python train.py --n_layer=8 --experts_per_token=4 --d_expert=64 --normalize_top_k=false --routed_scale=5.66 --lr_router=0.00117 --norm="rmsnorm" --seq_len=1024
Below are experts of layer 5 (counted from 0) of a mixture-of-experts language model. Rows are named router (the router's row for the expert) and show model dimensions 0-127. Each number is 500 + 40 x the weight over its row's rms, rounded and kept within 0 to 999. Numbers have three digits each.
Before each expert's rows: "mostly gets" lists some tokens that are sent to it at least half of the time; "comes after" lists some tokens at least twice as common just before its tokens as in all text. This comes from a sample of Wikipedia text that the model never trained on. Tokens count by the router's weight.

# expert 89
mostly gets: "–", " \"", "—", " “", "In ", " late "
comes after: ".", "\n\n", " =", "3", "0", "4"
router:546605466446479493483476444488476583530492431520495455484508559484448489465513477431564513513472530549502514504521515444450544459485537445535522564528447464456504501566470488422470497535534536523615489493519532506507474516530501493524517464504504526553459484554409477560566542482528475517483433525470556532521466522536526493559535555487577548585545504474479484488450447566507459484519

# expert 71
mostly gets: " / (", " (age ", " (born ", "- Born: ", "} (", " m ("
comes after: "\n", "0", "3", "1", "6", "5"
router:509539449525454555460517482530465578475477513477491510442514467490445468451493470472502507464468493438512421492452491456406559431501527457494500544532527549548504531535463421469471520567457525507457503494438531572452481451541513526490448533471448480489465464512457461517470515550443481545494440472477542533588456579492492512544520507462562574570527468462480473512407441500551480520487

# expert 115
mostly gets: "014", "020", "016", "024", "019", "018"
comes after: "1", "2", "8", "–", "7", "85"
router:475502482519530583486511437586505471505520529541499509571487504470521410496571472463562490470547492435528527426505541539532573492486557446522553546493540591492518447514451537511426498506459546581499501463521451546476547461527482520513449502459529524475453559495500464597493530554565465502489507535467497506498525498499538486566463510524575500531526563489550506584428479488560500494508

# expert 42
mostly gets: "| November ", "| October ", " Highway ", "°N ", ") – ", "R "
comes after: "\n", "1", "8", "4", "3", "6"
router:502537513491498533520454410541542544483498482521495451494539508536496445515459439475473521502508532450459527480533489425480451436474494500522565563574498557544438502544443493449479571529457540503493483537470465495472528429486430489485526466499558477546463428501454452501515550537545501500437417452518566521425521467537516476557528558425529531515525451499515550535447469537546404509493

# expert 116
mostly gets: "|---|---|---|---|---|---|", "|---|---|---|---|", " Saint", "|---|---|---|", "|---|---|---|---|---|", "Scientific classification"
comes after: "\n", "- Kingdom: Animalia", "0", " | ", "- Order", "Scientific classification"
router:473512488546469559445516455533457501502514516518454515511486451472519487542532461468528527486490490520490445567464467513492543465462467461524525508505543534563498545474427417541505450538488469412466464506455562523488510437531463567520499543433441488474472531432504583516474482523528469507529423553468516571568479545500526525533524522458493564463515513385585504580495513455539463449455

# expert 123
mostly gets: "200", "100", "400", "150", "50", "300"
comes after: " | ", " ", ".", ": ", ", ", "| "
router:473501517526527524554468440535507530491514503533479489536513456513567409441481501458537538521556471435468523425476562441561519485462518522481545566481503567476446464557399582452509538523420543485509525474444442489505535498540489468554526532501552475464462520500496438584466550496532503507475488492521488479476494494520537463548453526458515506464541426418460526524501430534549434483555

# expert 87
mostly gets: " the first", " right", " end of the", " The first", " early", "The first"
comes after: " the", " in the", " on the", " The", " to the", " at the"
router:515464423430471536541560498466582458480505521570515546469514524454506418519454474446507507481574502441518525497439503451588470477494468481557512501554536475454498479527481559437514488533500465531568518469585477486573472564455462487499515456465515502526482549540468541580514517496494495466456487517465533508475550417508531494532458482467544529575512416492444518560477488486514462452576

# expert 95
mostly gets: "', ", "' (pen.", "65", "68", "54", "52"
comes after: " | ", " ", ".", "–", ", ", ": "
router:540479461492501542504530433531501559490519472525539472511552508542568458440485497434517465486501481487497483457529560447528582475486507481472573490458460498465453531548412553420535535588451523478480522514459498553452553466517472428528491457509497453520423476538445476541512555526530517529476497475506549441454443516435481452575509533446511566462555433467506495508472486591530455506519

# expert 111
mostly gets: "\n", "|---|---|---|---", "=== ", "== E", "== P", "\n\n"
comes after: " |", ")", " |  |", "==", "\n\n", " |  |  |"
router:479545484529519585485457433488507590505535487486479478500479562483530481492514465433471545452494518511521496514492472530482502409458544425522562537564546495490548495580517497457468538492537498518507482459450475474454459476487451491501483511504459543465442430549470546520564515476573504499472466521567486584553467585545497460554455527465583501553512567462491568465496433534528448496546

# expert 96
mostly gets: "\" | ", " |  |  | ", " | W ", "% | ", " | L ", " | — | "
comes after: " | ", "0", "; ", ") | ", "3", "% | "
router:492504439557435542510509432486458517516504519531540423514491494547499447408492459462522576531457528432514515461493518495463504431467526467444525509537513529540507580538439477465424502507478459452472487551460503510479492429543480451496540456496497501511485463524465475561386454534527454542491435446497519524504462524473473427564504542432514523473559459437471552561470440531479503547497

# expert 64
mostly gets: " Cab", " Cast", " Lang", " Dun", " Gall", "raz"
comes after: " G", " H", " D", " T", " L", " F"
router:534471489523500508440436458483504419442501443534479473454473525490474482569476429594539520536427481458470527524466497520536520474492452455512455481506605516542487492445455526473526447520460432519437423454519489531539556437541467545495496481454552429536474538484451484485521547476556460543507472531404518550509474471513561444477519541434486467500522518534560483499536519537490428478479

# expert 30
mostly gets: "-", " '", "ا", " co-", " im", " non-"
comes after: "\n", "3", " No.", "0", "4", "-to"
router:536559491473483504513441406478469593515490466588488485487524585466412454517518438441570521487477550531533541530489523419439518486488553464544567575514429497448480490517419503461519486513495536519540490489529546440542498520531513490543523494504485517475503464561433498525514538514478443476497451485532516529497420551570520498556477546512555538543525518507509477501435450557494437492530

# expert 8
mostly gets: "022", "012", "019", "005", "014", "011"
comes after: "2", "1", ", ", " in ", "| ", "- "
router:460520537489550545543476432575580524529533468538462541541511537473522438504529493472526500447470478411455479490443538487479561459485532472498551563533547529476488441529485537434504511501451525579517461528485422448465493517459486483528486495489517480510481484498522443558455512516597478534380449513480508485469571475545502495547467521480544522538521529498530601598482505511571511520501

# expert 81
mostly gets: "==See also==", "Scientific classification", "== See also ==", "==History==", "Personal information", "| Year"
comes after: "\n\n", "\n", "-", "|", "==", "R"
router:497528510528482537470513454476477434456563527503474536545474527455581440520507479471506538453487530451584373551475559526533566524434530500538494541530501487508502467520548458570482460480480461460486477509466515542570468491521433512449511457464513533541481493485485507538518520478456401522511442525496484558506526528501511447543543524465539496599553459425494458520510471592543447477545

# expert 15
mostly gets: "% | ", " (age ", " (aged ", " | W ", "- • Total: ", "} ("
comes after: "\n", "0", "3", "4", "6", "5"
router:570525446479430536507496481494478528458496509437523458462483567523476482409485419420530537519475505438514454472472479426477513451540538406511508534537504509530518535588452496457499538514445527439505476493410486513435470460541476495503483482520458492516484410557463412521501475534446463534471436512522559515520470523493517486533532481449556546522526461499476517554427435558507473492524

# expert 112
mostly gets: "The", ": The", "- The", " The", "| The", ", The"
comes after: "\n", ".", "\n\n", "\"", " album", " released"
router:524480517542466582517496428517500530546525565545519528494467520504534523501555477451518500518513491455528548510464518459579469528525525490537488554496468497530503583501456449545363400474510517569513449513529492479486462521485457483413469495442466459478465502540500539538433535499437473513524499467476495522535445522544432476564507580527535515579471479409509482566474488549487502508446

# expert 86
mostly gets: "°W", "944", " November", "945", " September", "943"
comes after: "2", "1", "–", ".", "7", "8"
router:473510483513528527589526446557554465516562531547538455539541437531535453466584451473578491467508521421467531462507556479542577490482546527516527525517480554512421436549437554549432514485430538503509506513470461530499552467516428495474469474480492543481467556512494434567513537553524486504416447481505497480490488459482512443542461534515570487535531540473511531543467469505562459534481

# expert 21
mostly gets: " |  |", "% |", " |  |  |", " |  |  |  |", " % | ±% |", "andidate | Votes |"
comes after: "\n", "\n\n", "0", "| Party", "3", "| Year"
router:432550479459501551475489442551501469469553514506480480511449530468504458466539475448544552473483459467572521538503471546569461536535501449501615495539553547553519443536503415569418534459525527456437523507479527490590495482500447523456537501488520522482484494495546571541451493495501445496527485441527500535477415561509490464521514463515560513476575517448516508513428474550457537511548

# expert 122
mostly gets: "020", "025", "016", "014", "012", "019"
comes after: "1", "2", "–", "8", "7", "| "
router:483508498515547590503498426573516473508536509557496509541514529481528421480539500444569467428527491435516552410485554535543579506478570427502559555500546548479533458551414564497422522501471551564517488485533452516499546481529476484526478496454517509466456533511498470579501510556556472490486465542485510514526527468514558493541489516528569485502557565491497514574470506475564477472538

# expert 114
mostly gets: ", G", ", F", ", R", ", D", ", B", ": K"
comes after: "\n", "\n\n", "=", " by", " with", " from"
router:519505470537447556467491469521442541492470490503548534457476549518472570495469475521526527432513491527520527470485475494572471452544504505489571482601465506516458499563416439588454559552530520542518468505464398533467623514541495516447552508512473545517486462529503415516512530468481516479521521462494496554495472524474455525581487525470487543471500564419440513513514542494492495459434

# expert 34
mostly gets: " Norway", " (loan", " UEFA", "' (pen.", " Apps / (Gls)", " Nor"
comes after: " | ", "; ", " (age ", " / (", " (aged ", " / "
router:489499531572459521490538480514462502543461536530549486531528453473505493550505465456526475497508466493455473535444547534464525505500447454500491499546455615502432547466428546563492549572488493464435490460434534522516556470605497458548505500463470528516516555428506500580528525533461525528540512464481498551516454478396554445520464511430546558482547480496553508525511515577529519456512

# expert 36
mostly gets: " o", " O", " de", " of O", ", O", " y"
comes after: ".", "\n\n", "/", ").", "a", ":"
router:470548477527513516490406506474466497431450447474479515534445527487588542459453475504523505513489490528504519474555506481483552573521560500571534562502493503471506495561410520499508574529504566494576497504507527493539617453551448458489514448504488511475496598472496488534512525481508431564455470459491589528479461512524515481565506542464484517507530511464504443502450550433577486469455

# expert 18
mostly gets: "On ", " December ", " September ", " On ", " on ", " | October "
comes after: "\n", " on ", "On", " On", "| ", "In"
router:538551501477484556480441434506516453533471485529519455535512539557480502479468454436513554462546536424492513488521451429512485470490544446527565512566557488473483566529471499517504583531514552533508506535502503519508504490524465447541508483520516478502464496547490428536530497548506452512480484542527552539464443541560524427540494558442591551549533423487549560514411409563488476518463

# expert 127
mostly gets: "|---|---|---|---", "- List of", "-yard", "- Position:", "| Total", "- Party:"
comes after: " |", "\n", "\n\n", " |  |", ")", "% |"
router:495481494502454568493497441502454537521529456524495455516508533434550433477451471420503545490463568491521466552492471553542504492487506431562545474534476554438550465570519535461479514498558501482495481443446488534486480521553463504509518489468522535464458496540424555519591511503510480544479457491548443546610454500499500445523486539480565482552577456431469496474516447582487507462562